Experts of a small language model.
Experts: 64 experts in each of 12 layers, 160 clamped SwiGLU neurons an expert, 2 picks a token, a softmax router.
Training: a variant of Adam for the experts, 672M tokens.
Below are experts of layer 5 (counted from 0) of a mixture-of-experts language model. Rows are named router (the router's row for the expert) and show model dimensions 0-223. Each number is 200 + 20 x the weight over its row's rms, rounded and kept within 0 to 999.
After each expert's rows: a language model's description of what the expert responds to. This comes from a sample of Wikipedia text that the model never trained on.

# expert 18
router,216,217,183,193,229,218,216,184,180,180,219,217,225,203,183,188,220,221,194,212,180,219,178,226,212,225,203,232,189,232,214,222,187,186,180,171,226,181,183,227,212,213,184,222,212,215,196,218,221,177,182,177,210,223,177,217,183,221,220,188,175,228,173,219,177,218,222,222,208,181,216,221,224,219,218,189,181,182,219,175,213,182,213,218,181,185,226,178,215,222,176,216,179,229,180,166,173,171,180,226,181,175,194,216,220,200,186,186,185,215,176,176,215,228,225,182,202,189,222,222,224,189,217,182,225,225,177,181,208,188,186,194,182,184,183,175,205,177,172,182,227,174,217,202,201,180,179,210,175,227,193,223,186,214,211,188,213,196,180,174,227,190,213,208,182,178,177,177,189,174,229,214,177,176,237,171,183,182,218,224,217,179,229,181,219,223,223,171,217,221,217,216,189,193,223,176,179,180,174,182,179,222,206,222,224,216,218,181,218,173,227,223,179,222,228,218,221,229,183,223,179,177,181,180
What it handles: Short letter fragments inside uncommon names and words (Un-k-oti, In-v-ictus, Oct-av-io), plus "99" and other numbers in tables.

# expert 59
router,216,228,183,166,219,218,202,183,190,175,220,216,217,188,179,183,215,216,195,225,182,228,176,222,220,229,204,223,184,222,218,219,181,185,171,185,221,180,218,228,221,226,181,219,223,220,193,224,205,187,183,187,174,220,177,218,176,219,224,212,184,216,182,224,176,220,225,220,196,179,219,221,219,214,221,180,179,181,221,174,212,180,227,214,186,223,223,179,215,221,182,222,173,220,174,205,183,168,182,220,178,184,194,226,221,204,178,179,185,217,169,189,228,220,222,180,179,186,218,220,217,177,193,169,219,212,178,176,220,187,180,205,178,179,167,180,207,185,180,182,217,186,227,221,190,185,183,202,186,227,178,219,186,224,219,181,212,193,185,184,212,192,218,213,179,175,189,170,196,173,228,222,172,174,234,185,177,183,211,214,220,181,212,179,220,220,223,178,201,210,227,222,180,200,181,182,178,166,182,180,177,222,207,223,224,221,213,186,205,172,223,224,196,223,226,225,220,225,179,224,178,168,181,181
What it handles: Sentence-opening In, He, According, and first names or Mc after a period, plus in before years.

# expert 31
router,208,221,180,212,219,217,210,188,185,179,222,219,219,198,178,177,222,217,203,225,180,226,181,228,224,221,196,224,205,220,220,216,186,177,182,185,221,172,198,227,222,223,181,220,216,220,200,226,217,186,183,182,196,227,181,215,184,213,223,194,169,215,176,212,184,233,224,226,199,170,216,231,217,218,227,187,184,180,216,177,221,178,227,229,193,222,215,182,221,219,180,219,181,224,177,186,176,170,178,219,177,179,178,215,218,172,182,180,177,230,181,188,218,221,222,183,195,179,223,216,220,176,184,172,216,219,185,177,217,184,187,212,179,172,176,180,195,183,182,180,214,173,220,196,210,181,177,191,172,215,210,221,184,229,158,177,195,195,179,189,203,209,216,220,183,181,183,180,190,178,233,225,176,182,214,182,180,182,221,219,227,172,213,186,226,217,224,180,221,210,227,222,182,220,213,187,179,175,186,180,182,216,216,220,218,215,229,185,180,178,232,221,191,229,220,219,218,230,183,230,177,187,177,187
What it handles: Colons in infobox fields and times, plus about, on, investig(ate), Votes, and initial capitals of names after by or of.

# expert 34
router,216,219,171,184,213,215,201,188,178,178,222,221,213,206,175,189,224,228,196,230,181,215,173,219,218,224,208,227,185,219,217,217,184,187,177,181,223,185,226,226,219,225,181,220,230,221,205,211,211,177,177,179,198,228,173,222,182,222,224,201,171,223,183,220,194,222,227,234,192,178,222,226,230,221,219,177,185,174,230,180,210,181,221,222,222,182,230,182,222,228,175,224,177,215,174,187,172,184,185,223,176,173,194,218,223,191,176,184,174,226,183,184,223,225,224,191,209,180,212,222,220,175,195,177,221,213,176,180,202,182,178,217,181,178,174,181,209,171,175,170,219,181,221,190,194,184,174,207,180,224,199,222,187,220,191,177,195,181,177,172,188,195,215,231,179,180,177,182,190,175,225,224,183,169,204,179,181,184,213,223,219,180,222,181,213,221,226,178,188,219,219,219,183,201,200,180,178,177,180,177,181,221,211,220,219,223,216,181,217,176,213,222,193,225,225,210,218,214,184,219,186,182,185,179
What it handles: The word "in", brackets, subscripts and heading markers, often in taxonomy infoboxes (Animalia, Genus) and mid-name pieces like S-ats-uki.

# expert 27
router,224,221,185,210,219,222,185,172,185,174,223,218,215,175,181,189,224,229,178,216,176,212,188,223,223,224,202,217,203,230,222,219,181,185,181,175,221,182,184,223,217,224,183,213,223,221,194,227,199,181,176,183,196,218,178,220,182,210,220,221,180,218,183,217,175,224,213,220,190,183,219,216,226,218,220,178,184,177,218,173,187,179,219,217,207,190,223,175,222,220,174,219,178,219,189,219,170,184,180,226,182,178,187,221,218,195,186,180,175,220,181,179,222,223,221,176,191,180,223,222,214,173,190,181,219,221,184,180,199,176,178,185,177,179,183,183,201,185,175,175,226,173,219,210,193,175,181,165,171,217,199,221,186,221,219,180,199,201,176,185,202,193,218,219,185,176,176,182,193,180,220,214,176,181,176,185,182,170,229,225,220,178,216,175,228,226,223,181,180,229,219,223,183,185,215,180,189,183,174,179,179,214,201,224,215,224,219,176,187,175,228,217,187,223,229,215,224,226,176,225,182,171,183,174
What it handles: Paragraph-ending periods and newlines, section headers and list dashes; also the ook piece in cooked, cooking and hooks.

# expert 43
router,217,223,190,220,220,217,216,181,181,170,222,218,221,215,183,201,222,220,187,222,172,225,189,217,220,221,209,225,195,229,220,228,179,169,180,182,223,178,188,216,218,212,177,219,225,221,207,217,207,178,180,185,235,224,180,216,186,223,215,221,172,224,180,215,179,227,229,215,200,170,218,228,213,211,224,181,175,183,220,176,189,185,210,216,219,173,219,179,224,220,176,217,182,221,186,177,167,180,182,212,187,177,203,216,216,184,178,185,179,231,177,179,215,224,211,171,211,181,218,214,226,182,207,187,221,222,171,178,181,185,189,239,186,177,173,188,197,173,176,175,215,173,216,186,191,182,177,202,177,215,208,215,181,219,200,170,198,195,179,181,183,200,219,214,187,178,188,185,193,176,227,218,180,190,197,171,180,184,214,218,217,179,220,180,225,212,224,185,222,227,226,221,187,205,220,181,182,178,172,173,180,224,221,214,218,213,219,184,220,187,225,227,193,225,228,216,224,227,171,223,180,172,178,173
What it handles: Middle syllables inside words such as reg-ul-ating, Relig-ion, inconspic-u-ous, port-ra-its, plus table separator rows and spaces in election tables.

# expert 61
router,225,229,178,178,220,226,202,186,178,186,223,222,214,220,176,187,214,227,192,220,182,215,177,227,217,220,187,221,182,216,219,229,182,178,180,185,213,174,172,222,221,232,184,223,235,219,210,216,202,174,187,168,198,220,177,217,181,222,227,208,180,221,189,219,175,227,225,212,210,184,225,224,216,220,218,174,175,182,216,179,185,183,227,222,196,200,223,181,210,213,179,212,177,225,184,181,190,182,187,218,183,169,206,220,219,202,174,175,173,213,183,179,217,230,226,167,172,177,223,220,229,179,202,174,223,212,173,180,193,179,183,188,177,181,184,182,204,169,188,174,218,177,213,223,235,178,176,202,177,219,204,220,182,225,222,189,202,203,188,177,190,203,217,219,183,170,175,173,206,184,222,227,188,185,222,173,176,182,213,221,227,177,216,179,215,219,215,184,202,217,216,227,186,203,195,176,186,181,183,176,179,218,189,228,218,220,225,182,181,181,229,221,209,224,216,225,219,228,181,216,187,185,189,182
What it handles: Word pieces following an initial letter such as H-amp-son, Ab-ub-akar, met-eors, p-ub and inacc-ur-ate, common in taxonomy lists and tables.

# expert 17
router,218,221,170,218,224,224,188,171,180,179,221,219,218,197,174,182,232,220,196,221,186,223,183,213,221,217,185,220,222,219,219,220,183,184,186,176,218,188,225,224,222,225,182,219,215,220,202,212,204,177,174,180,180,219,182,216,180,227,222,223,175,228,175,226,174,226,225,225,216,182,221,223,223,216,218,177,167,177,229,182,201,183,219,220,195,184,222,174,214,218,184,219,187,221,182,175,173,177,182,220,179,179,196,222,223,223,182,187,176,220,180,178,224,227,222,176,186,189,212,215,223,180,203,176,218,221,186,177,180,183,174,197,188,182,175,184,206,181,188,165,220,182,218,218,168,181,179,182,180,226,230,216,191,225,216,185,194,204,185,175,187,187,224,210,183,181,179,188,188,178,222,221,183,180,193,169,185,185,219,221,229,184,216,183,226,225,214,173,197,224,220,224,179,201,173,180,180,188,179,181,182,215,185,219,224,218,228,178,196,186,224,221,205,224,222,223,225,214,177,215,181,182,186,174
What it handles: Name endings, countries and numbers in sports tables and season articles, such as Dyn-amo, Malaysia, +66, Tour.

# expert 63
router,223,223,182,225,218,222,207,178,184,180,219,218,228,202,186,190,219,215,187,228,173,214,180,225,221,216,181,216,207,223,214,227,182,178,189,182,224,179,218,223,232,213,184,216,228,224,158,221,187,181,182,180,165,216,178,224,175,217,221,187,189,212,183,223,183,219,220,222,194,181,221,223,219,224,225,185,173,177,224,178,209,185,218,212,200,213,219,179,220,219,185,215,177,209,177,244,175,173,182,223,177,175,189,217,217,211,186,182,179,223,182,183,213,225,219,169,197,175,221,224,222,191,188,182,219,215,182,184,188,179,188,166,175,185,176,180,188,182,178,185,219,184,224,200,185,177,177,197,181,223,188,219,181,220,190,181,203,224,191,174,177,204,213,219,186,177,178,176,209,177,228,218,183,185,183,177,181,180,218,220,227,179,220,178,217,216,223,185,137,215,215,214,182,181,194,179,188,181,186,185,183,224,181,221,220,214,221,190,208,181,216,215,170,215,217,224,220,220,184,217,187,178,182,171
What it handles: Pipes separating numeric table cells, opening parentheses, and the al piece in qualifying or surnames, mostly in sports and election tables.

# expert 23
router,225,213,177,211,215,214,213,178,183,177,221,217,221,209,183,191,214,221,176,224,184,224,184,220,226,226,199,220,186,227,222,228,179,172,183,181,222,177,203,216,224,214,179,219,224,216,185,226,181,188,185,181,206,227,179,223,186,212,212,221,180,217,178,225,184,217,213,225,227,183,219,220,218,222,227,176,178,178,215,179,203,183,224,222,212,169,235,172,220,217,180,217,178,225,186,222,171,186,184,219,175,176,204,218,224,184,182,174,180,228,182,180,216,231,221,173,211,178,230,221,226,178,211,180,227,223,190,185,175,184,190,190,183,178,181,184,181,179,185,187,217,178,221,218,221,175,169,203,176,215,206,219,185,223,198,174,212,200,178,181,214,223,224,221,180,176,177,176,197,175,217,216,179,188,182,179,170,182,216,223,231,185,220,172,227,219,218,181,191,224,222,222,183,179,197,181,183,172,180,176,181,228,201,215,213,213,222,186,207,173,215,225,207,221,223,216,219,218,174,223,186,186,175,186
What it handles: Field labels and word starts after a line break or dash in infoboxes and tables, such as TV partner, Region, M-en's.

# expert 42
router,215,217,180,198,226,218,205,176,187,187,223,214,224,194,180,196,218,218,188,231,181,221,185,214,225,220,218,220,218,222,215,220,185,173,180,187,218,172,194,226,220,223,180,217,223,216,182,225,207,183,184,187,215,217,174,222,179,223,221,204,184,216,179,233,184,213,217,221,195,174,223,228,218,223,220,181,183,176,222,170,228,178,226,216,217,217,224,172,213,215,184,224,178,229,179,174,172,175,187,218,180,181,186,225,222,193,182,180,168,227,181,187,224,220,215,182,204,182,218,219,221,188,231,175,220,218,181,177,207,188,180,228,182,184,182,177,183,181,179,178,211,186,228,204,183,174,188,203,172,214,185,220,183,223,186,185,209,209,180,188,197,207,219,214,189,166,185,175,191,179,222,218,178,178,235,185,174,182,214,219,226,178,212,180,215,224,216,178,217,214,222,223,183,221,183,182,185,181,180,178,187,220,207,217,217,216,217,186,219,181,224,223,227,224,223,230,228,230,176,221,174,165,182,174
What it handles: Digits and spaces before numbers in statistics tables, squad lists and dates, such as 4, 34, 29, and the space in "March 9".

# expert 19
router,211,220,177,205,224,215,193,171,181,182,216,215,221,204,183,195,219,221,237,218,180,226,178,218,219,222,194,222,206,230,221,218,172,182,182,183,216,188,175,233,222,228,185,221,215,220,207,225,199,179,177,177,210,215,179,222,174,220,227,216,179,225,172,225,169,224,218,230,211,178,216,230,234,220,225,181,169,175,222,175,184,181,227,214,182,215,231,181,215,214,184,216,181,224,180,212,173,177,184,219,183,171,208,210,219,194,181,177,174,220,175,189,214,216,215,177,191,182,222,224,218,183,219,176,223,232,181,181,206,182,182,180,178,183,168,182,199,177,177,182,214,186,226,211,217,177,184,214,183,211,186,220,180,214,198,186,202,207,184,183,227,202,216,216,186,182,183,179,188,181,223,217,178,175,214,180,175,171,220,221,207,176,223,183,218,220,229,182,198,215,218,232,182,211,214,178,188,172,182,184,184,216,216,225,218,220,217,184,190,168,216,214,197,225,224,217,227,235,181,221,186,174,186,181
What it handles: Single digits and spaces in tables, scores and year ranges, plus Cyrillic and Chinese byte pieces such as ё and 向.

# expert 32
router,217,209,184,221,213,218,199,185,188,184,216,216,227,184,188,196,214,220,190,232,173,220,176,228,218,220,192,217,192,213,225,228,175,175,173,186,213,178,156,226,221,228,179,217,219,228,215,218,224,175,186,178,227,218,175,223,190,223,216,198,178,217,179,224,168,222,217,230,204,181,218,231,218,220,226,175,183,187,227,185,223,186,221,214,182,211,225,178,211,220,191,215,179,218,179,199,183,168,188,213,183,166,196,216,214,226,178,177,179,232,179,183,218,214,216,178,204,180,219,222,217,176,202,179,220,231,184,183,202,187,190,189,180,176,179,181,175,184,184,175,222,177,221,188,221,191,170,199,172,227,205,218,182,220,186,174,188,245,183,176,207,243,212,214,188,171,178,177,187,182,211,220,180,188,196,181,182,185,220,218,227,185,218,181,216,214,222,178,195,211,228,226,181,191,188,186,178,179,186,178,181,220,203,219,219,221,206,181,192,173,221,226,184,219,219,216,225,230,182,216,185,175,181,183
What it handles: Pipes and blank cells in filmography, squad and election tables, and in, plus mid-name pieces such as Ch-ant-al, Ch-ant-zaras.

# expert 2
router,211,215,178,187,225,219,162,188,185,182,216,227,225,193,177,175,223,218,206,230,178,220,174,211,221,217,223,217,211,224,213,229,178,193,184,175,215,179,191,213,217,216,178,220,219,216,212,209,197,181,184,182,186,213,180,218,183,216,226,224,177,230,166,225,175,230,223,230,191,170,220,224,220,215,217,185,176,182,219,172,194,191,222,214,172,183,219,173,226,221,173,222,174,221,180,195,182,179,183,221,182,176,171,215,215,203,182,183,176,227,186,177,220,218,221,178,189,179,217,218,224,185,195,176,221,227,182,185,207,178,188,206,182,185,184,176,189,179,170,177,217,178,224,216,225,180,168,208,181,230,195,218,176,230,195,179,215,207,186,173,218,187,220,216,183,169,180,186,224,175,209,219,190,191,207,182,180,189,213,219,225,191,216,173,224,223,210,184,191,217,222,235,181,202,220,175,178,182,177,178,178,218,185,222,215,222,215,183,183,171,228,222,197,222,221,217,225,230,176,221,180,188,185,184
What it handles: Single capital letters, word pieces and last digits of years, in election polls and court tables, such as U.S., Ch-ith-ra, 2004, had.

# expert 6
router,222,225,184,208,217,220,208,188,186,177,215,229,221,208,178,197,224,213,184,217,178,218,176,219,222,226,215,221,205,215,220,221,178,185,179,177,227,176,189,230,222,219,181,215,215,213,198,217,186,183,176,173,194,219,181,217,182,213,221,225,175,212,175,214,174,221,222,229,252,180,222,225,219,220,212,177,185,183,228,175,188,181,219,230,239,206,223,177,222,214,183,214,187,217,175,227,177,172,179,223,171,183,210,216,216,233,183,181,182,220,179,182,221,224,221,189,210,181,218,212,224,173,203,175,221,224,180,183,198,178,175,199,180,178,172,181,206,178,177,175,222,179,214,194,224,175,176,213,185,228,209,225,189,221,206,187,206,179,173,180,190,213,219,221,189,175,172,186,200,178,218,220,184,181,204,176,177,178,222,222,223,183,221,189,217,228,216,176,214,218,224,224,179,188,207,180,181,190,182,184,182,216,192,216,222,218,216,173,179,175,221,222,217,223,222,221,217,227,181,219,184,181,185,177
What it handles: Sentence-ending periods before a new sentence (The, He), plus word pieces inside personal names and credits, such as Brad(bury), Lil-ie-quist, P-yle.

# expert 45
router,223,223,176,181,218,224,184,176,185,173,217,225,221,196,182,189,217,225,201,219,174,217,175,230,222,220,197,221,175,220,219,216,182,173,182,182,213,184,143,221,210,217,183,212,215,219,195,227,184,172,187,176,197,219,187,218,180,213,225,210,177,218,187,222,183,222,226,219,198,176,222,216,223,220,221,171,178,177,217,182,199,182,214,222,219,215,227,179,217,216,182,216,177,225,182,201,179,179,186,218,181,171,186,219,216,197,175,179,187,217,172,183,225,219,223,174,196,176,217,216,220,181,215,181,214,220,188,175,206,181,187,171,180,182,171,174,194,184,173,172,219,182,227,197,221,178,175,184,178,225,222,212,179,229,199,169,201,187,181,182,200,199,223,220,178,180,180,179,198,185,206,218,179,179,179,190,175,179,224,226,224,181,220,181,226,211,220,180,160,221,218,228,181,216,193,176,177,176,187,179,180,221,195,221,222,216,225,179,209,189,221,221,201,225,214,224,219,215,184,224,181,176,182,178
What it handles: Table row-ending pipes, section header endings, and and between roles; also abbreviation pieces such as U.S., A.D. and uth in Cuthbert.

# expert 55
router,221,230,175,211,221,222,225,181,184,164,222,215,215,180,183,201,222,214,202,220,185,220,178,226,219,216,199,217,226,218,211,225,173,171,188,181,225,173,194,235,222,220,181,214,223,220,173,231,199,189,178,188,201,222,184,214,184,223,216,189,186,221,186,216,184,232,223,221,213,170,220,213,212,222,221,183,176,185,221,180,186,176,221,222,223,180,223,181,218,212,180,219,172,229,191,190,170,178,182,226,178,188,223,222,225,185,179,190,175,220,178,181,213,236,220,186,208,186,215,224,223,185,213,179,224,221,173,184,190,181,181,211,186,180,175,181,191,173,171,170,208,183,221,197,170,174,168,200,172,219,216,215,187,220,195,177,183,201,186,174,177,190,223,214,191,175,179,167,194,181,214,222,186,177,194,189,182,181,214,218,215,182,225,174,215,229,219,179,234,216,221,215,180,187,197,186,174,180,180,184,180,220,211,216,215,217,231,182,180,177,215,219,196,219,226,227,228,220,183,216,180,180,178,182
What it handles: Dashes starting list lines, and for, on, where after line breaks, plus indic in motorsport key notes "Races in bold indicate".

# expert 36
router,223,217,178,194,224,218,212,175,186,184,219,218,223,187,178,199,223,224,212,224,186,222,179,227,222,219,202,221,221,222,224,223,180,178,181,178,221,175,194,231,218,216,177,225,220,222,192,211,206,178,175,175,207,225,184,219,190,223,226,185,183,223,188,215,174,227,223,230,196,169,222,219,218,217,227,176,174,182,226,174,217,182,225,215,227,196,214,183,222,218,177,220,188,232,178,188,168,187,181,216,186,191,196,214,223,212,180,188,180,223,172,183,216,231,214,172,220,180,224,218,225,183,198,172,217,217,174,178,216,181,180,224,183,174,176,182,216,173,190,181,221,183,217,203,198,178,182,194,185,218,193,220,186,220,183,172,193,186,187,174,193,187,226,228,182,190,169,177,181,181,227,221,183,189,223,172,188,172,221,226,223,172,223,185,232,228,222,181,214,222,217,214,179,214,202,184,186,177,180,183,173,221,211,221,222,224,221,178,198,188,217,214,206,228,225,216,220,216,183,221,180,184,180,180
What it handles: Column headers in sports standings tables, such as Points, Rider, Did not Advance, plus capital R pieces (RAF, Romanian) and "of".

# expert 41
router,226,221,181,208,220,220,188,181,179,179,218,217,214,186,181,185,215,218,210,220,178,216,182,220,211,225,194,219,197,225,221,223,176,183,170,173,219,188,192,222,220,219,179,220,212,218,226,209,192,171,184,175,233,216,175,217,182,219,220,220,176,225,176,227,175,214,220,222,173,175,216,217,223,219,217,180,166,179,229,181,214,185,216,230,176,216,209,174,216,217,174,223,182,229,177,193,174,184,176,227,173,181,183,223,219,200,183,180,175,217,182,180,216,211,218,184,216,173,221,226,223,177,208,176,220,213,177,182,192,181,177,206,184,180,178,175,188,176,184,172,220,177,227,213,225,178,190,197,182,217,200,218,177,217,176,184,189,183,178,171,208,208,225,216,184,180,189,164,206,184,218,224,183,181,215,172,176,180,220,225,228,180,217,178,222,219,213,184,192,219,221,230,179,199,219,169,179,183,182,176,181,221,210,215,222,216,229,179,193,172,216,220,209,221,217,220,217,216,183,213,181,171,180,182
What it handles: Bare space tokens before years and numbers in dates, chart positions and specs, plus name pieces in sports reports like Tor-rent.

# expert 40
router,219,218,185,213,225,217,213,177,183,171,214,217,216,202,184,192,222,220,198,217,174,212,180,228,218,222,198,217,199,226,227,224,172,186,183,179,217,171,204,229,233,217,180,214,223,229,178,224,202,178,189,187,209,216,181,216,186,216,231,217,188,221,181,213,170,220,229,235,216,183,219,215,219,217,224,180,183,189,216,185,212,182,219,223,187,215,229,176,217,216,168,214,176,222,189,180,174,168,178,220,188,179,155,220,216,204,186,181,183,223,174,190,216,229,219,180,197,177,213,224,217,186,191,191,219,215,186,179,216,176,183,180,184,177,182,165,209,179,178,182,215,186,224,199,213,175,187,189,175,230,197,217,183,220,199,177,201,204,181,182,191,195,221,220,190,189,179,184,176,177,221,218,178,179,223,184,179,179,223,220,221,181,221,177,223,222,219,173,192,220,219,238,182,220,203,178,185,182,179,179,172,221,216,219,226,213,226,183,212,179,231,216,157,224,221,228,217,222,184,214,184,175,184,175
What it handles: First pieces of names and nouns after articles, like Gl, Ser, Ter, sent, County, member, often before "of" or "to".

# expert 24
router,218,225,178,189,217,217,208,176,183,172,216,224,207,189,179,192,224,226,222,232,175,218,174,225,221,223,204,217,173,214,223,231,172,172,182,181,225,174,208,214,218,229,174,213,218,223,214,218,207,175,178,183,201,217,180,217,177,221,215,206,178,214,183,220,183,231,223,213,195,179,217,215,225,224,223,175,184,183,220,182,196,174,217,228,212,190,223,175,221,223,184,222,176,218,176,186,184,172,177,220,178,184,196,224,222,185,181,177,180,226,180,177,227,229,219,172,209,178,221,216,219,188,197,187,217,214,182,180,213,181,177,216,179,181,169,181,187,179,182,173,218,184,216,189,209,178,186,189,183,215,192,217,179,218,190,182,190,174,172,180,188,209,225,216,176,166,183,181,187,184,220,217,182,177,220,167,176,179,222,216,223,173,211,178,212,221,219,172,185,222,218,223,190,218,192,180,173,187,176,180,185,222,226,227,224,220,219,179,203,174,215,212,203,216,219,222,223,217,179,222,187,175,180,172
What it handles: Word pieces and spaces in film, album and bibliography entries, such as Char-med, el-aborate, key-s, single, and line breaks in infoboxes.

# expert 22
router,219,210,184,208,216,212,207,176,188,179,220,215,218,161,186,179,216,222,197,225,177,228,188,218,220,218,196,219,205,228,218,229,172,175,179,173,224,180,204,212,219,224,180,216,226,223,202,223,216,177,182,181,191,224,172,219,182,226,215,188,172,225,184,225,180,227,218,219,177,184,221,218,215,217,229,184,188,182,225,175,198,185,218,217,210,195,216,175,222,217,181,220,174,222,185,207,170,177,186,220,185,176,194,221,218,192,181,183,176,225,179,187,212,216,221,181,215,175,215,213,226,182,176,186,217,221,176,178,180,186,174,196,184,180,183,183,194,168,181,173,225,172,224,179,197,188,179,184,173,219,196,220,182,220,188,177,200,193,184,173,174,216,228,211,186,171,185,178,216,187,232,218,182,175,201,172,181,186,211,218,221,182,225,173,226,221,223,180,181,228,222,229,182,197,211,187,184,177,177,182,178,223,170,224,215,221,228,180,187,176,222,224,204,219,220,218,221,226,182,225,180,174,177,179
What it handles: Bare spaces in table cells, light verbs such as took, take, became, had, and odd word pieces like inh, ul, per.

# expert 49
router,213,212,188,209,216,214,195,181,181,180,224,221,220,211,178,173,214,229,212,214,177,212,180,215,211,214,206,220,195,215,215,220,178,178,179,176,220,174,187,224,214,211,179,227,216,217,235,218,203,175,184,184,192,220,182,215,189,222,224,209,182,225,184,225,175,226,218,217,205,178,219,221,218,218,221,183,181,175,215,182,181,182,228,216,165,184,212,178,220,219,178,218,180,230,188,195,181,180,182,224,178,186,204,227,225,211,182,176,179,220,178,185,218,218,220,178,182,179,220,224,230,177,180,184,228,216,180,186,190,183,187,183,183,175,182,182,200,180,179,186,217,184,227,212,231,177,180,213,174,219,234,221,184,224,216,174,221,204,176,181,224,214,226,222,182,179,185,186,209,178,230,219,175,178,159,183,177,182,221,226,212,173,227,182,219,223,215,183,209,218,227,226,174,184,202,177,173,178,184,171,177,226,193,227,221,219,216,178,195,180,219,223,189,224,222,214,223,222,178,220,184,181,176,177
What it handles: First digits of years such as 191, 192, 199, nationality or language words such as Hungary and French, and Polish or Turkish letters ł and ı.

# expert 33
router,215,214,181,199,222,218,192,178,182,187,218,220,223,205,174,180,225,220,216,221,177,233,177,221,216,223,195,213,202,227,219,225,177,169,181,181,220,184,168,208,220,221,179,221,221,218,182,219,205,184,184,184,180,221,186,219,177,225,228,182,184,214,180,215,180,222,224,225,218,169,219,230,223,223,226,184,179,175,212,178,193,191,221,221,212,206,221,181,224,222,174,217,177,227,175,194,189,175,179,222,180,175,194,221,223,208,184,178,189,220,174,180,222,218,217,178,205,179,221,212,222,184,199,183,214,221,181,188,236,186,174,212,187,183,178,176,206,175,185,174,218,183,223,213,198,184,186,203,187,214,178,219,183,213,213,177,211,189,185,183,208,201,224,218,185,182,183,178,195,182,225,217,178,181,199,181,181,177,216,221,227,176,223,175,226,224,226,175,241,215,219,228,182,240,205,173,182,179,178,180,180,223,222,220,223,216,227,184,190,185,229,229,227,223,228,220,222,213,183,220,179,178,185,180
What it handles: Commas and and joining names or places, as in New York and Pennsylvania; also CJK characters, degree signs and taxonomic name pieces.

# expert 7
router,228,225,174,210,221,222,206,181,181,173,216,222,221,189,181,189,222,215,206,221,181,226,190,216,215,223,208,223,206,226,219,222,180,167,177,180,218,176,216,217,221,223,186,217,224,222,216,226,221,183,183,180,233,225,181,218,187,223,221,203,186,225,182,218,182,212,215,211,186,173,220,223,216,216,226,177,174,186,219,175,213,183,223,221,188,207,224,179,216,208,183,217,174,230,174,199,189,178,182,228,182,175,209,210,222,170,176,191,183,226,177,185,217,227,221,175,228,190,217,216,215,183,183,175,223,221,184,178,198,179,183,215,177,180,188,175,222,180,173,173,212,183,213,197,188,180,174,179,169,218,204,220,178,217,167,178,182,205,181,174,183,181,229,213,185,176,178,181,205,181,223,220,182,185,221,180,178,180,216,219,223,181,227,174,218,217,216,187,211,221,224,218,186,200,228,182,186,178,179,178,186,221,206,213,215,217,219,182,180,169,231,218,211,229,231,219,223,217,185,223,186,173,184,172
What it handles: Verbs and content words after to, was or it in narrative prose, such as withdraw, develop, get, seen, continued; also many was/is.

# expert 0
router,227,225,179,230,217,222,212,175,185,177,215,217,221,200,180,190,220,224,165,226,183,222,186,222,220,218,207,217,198,219,221,225,171,178,180,181,224,176,201,213,218,217,179,219,226,225,192,219,198,191,178,177,230,218,179,217,180,223,210,208,172,222,173,219,179,213,226,227,195,180,226,220,216,225,223,174,177,182,216,176,186,177,231,224,209,173,219,182,218,222,178,215,182,208,174,199,175,178,184,232,187,175,189,217,217,208,179,184,191,221,170,184,219,217,217,182,215,179,219,224,218,174,205,171,216,216,184,175,186,183,175,206,177,176,177,190,209,173,182,181,222,176,217,196,194,184,180,194,179,222,205,223,184,217,216,184,204,186,177,188,196,200,219,221,185,178,182,182,198,179,229,213,173,180,203,186,183,181,218,222,231,180,231,188,218,213,226,175,225,220,215,222,182,189,206,185,183,176,181,181,173,223,191,220,224,221,223,178,208,170,235,217,182,222,227,217,225,226,175,223,184,170,179,177
What it handles: Nouns and name parts after "the" in geography and technical prose, such as Peak, Rock(ies), Track(ing), strings, plus function words like an, of.

# expert 15
router,216,217,179,218,219,227,201,171,177,171,222,218,220,194,182,193,227,213,208,224,175,222,186,223,227,222,197,218,207,227,217,214,188,179,193,175,214,176,198,214,222,222,179,215,223,227,197,224,204,181,183,182,221,224,181,217,187,213,216,219,180,212,183,219,182,224,225,217,198,182,215,231,225,226,224,181,173,185,221,182,204,179,226,222,169,198,216,170,218,226,183,220,187,230,177,149,179,190,186,223,173,186,174,224,214,207,183,174,176,224,180,182,215,222,227,176,208,182,222,216,223,174,199,179,224,222,183,180,200,183,189,182,188,179,184,175,184,182,180,178,216,188,220,212,220,177,179,191,168,225,200,225,180,215,202,172,187,204,179,186,204,223,216,222,184,181,175,172,201,173,214,221,181,184,189,183,180,175,219,215,225,183,222,177,213,219,212,178,220,212,226,222,179,156,212,181,181,178,180,178,178,216,185,219,220,214,228,182,201,182,228,222,177,226,218,213,211,225,183,220,181,178,180,175
What it handles: Verb and adjective endings such as aining, ing, ed and ated, as in complaining and flowering; also possessive 's, due and despite.

# expert 51
router,221,219,169,201,219,226,190,180,188,173,230,227,222,207,179,195,231,208,185,220,180,220,189,218,222,221,175,221,188,226,223,222,182,182,184,170,221,179,197,212,216,219,182,216,219,219,218,226,205,175,178,187,205,218,180,222,186,215,215,214,173,212,185,215,180,218,221,217,215,175,214,219,225,223,224,176,180,172,223,186,221,176,223,217,177,190,224,178,217,220,185,220,183,225,178,182,174,174,190,219,182,176,212,220,222,184,177,184,176,220,186,182,223,216,218,187,215,181,219,216,220,177,201,181,222,223,191,176,173,185,176,198,186,177,182,176,175,175,189,169,216,170,220,212,213,179,177,188,177,213,209,224,186,214,219,187,186,194,177,176,230,202,225,220,185,174,178,183,194,179,222,217,181,182,214,167,180,184,219,226,213,182,226,184,213,218,217,183,210,212,218,221,177,166,175,182,173,182,178,181,181,216,165,221,225,226,226,185,219,178,224,224,187,223,221,222,210,225,173,217,182,187,176,184
What it handles: Middle word pieces such as ark in embarked, ey and gr, in music, film and album articles; also United and hyphens.

# expert 11
router,219,211,185,207,218,223,204,183,188,185,225,218,228,204,187,184,226,221,204,218,180,224,182,220,225,219,217,217,228,218,223,218,188,183,177,188,222,189,224,218,221,219,180,220,229,221,195,228,208,174,177,179,205,224,175,223,178,214,222,208,177,220,174,221,187,229,216,216,190,182,221,228,219,219,229,176,191,181,221,177,208,177,217,216,200,200,216,181,215,219,172,215,187,213,181,179,168,180,184,217,188,182,190,224,227,182,177,182,173,219,175,180,216,223,224,175,196,180,218,218,215,178,180,179,224,228,184,181,187,178,177,196,177,182,186,175,220,177,174,182,219,178,221,191,202,185,174,208,173,220,220,216,177,230,177,176,202,220,180,181,194,191,225,221,184,175,179,187,224,174,223,215,178,176,182,178,185,176,218,219,216,180,219,175,221,228,226,173,233,218,223,232,177,197,190,181,183,186,177,174,179,226,187,218,223,217,216,181,184,186,222,219,205,221,214,213,216,228,178,231,176,179,178,175
What it handles: Word pieces inside foreign names in lists and tables (K-illy-moon, K-ur-iakidis), plus of, for, and adjectives like small, similar.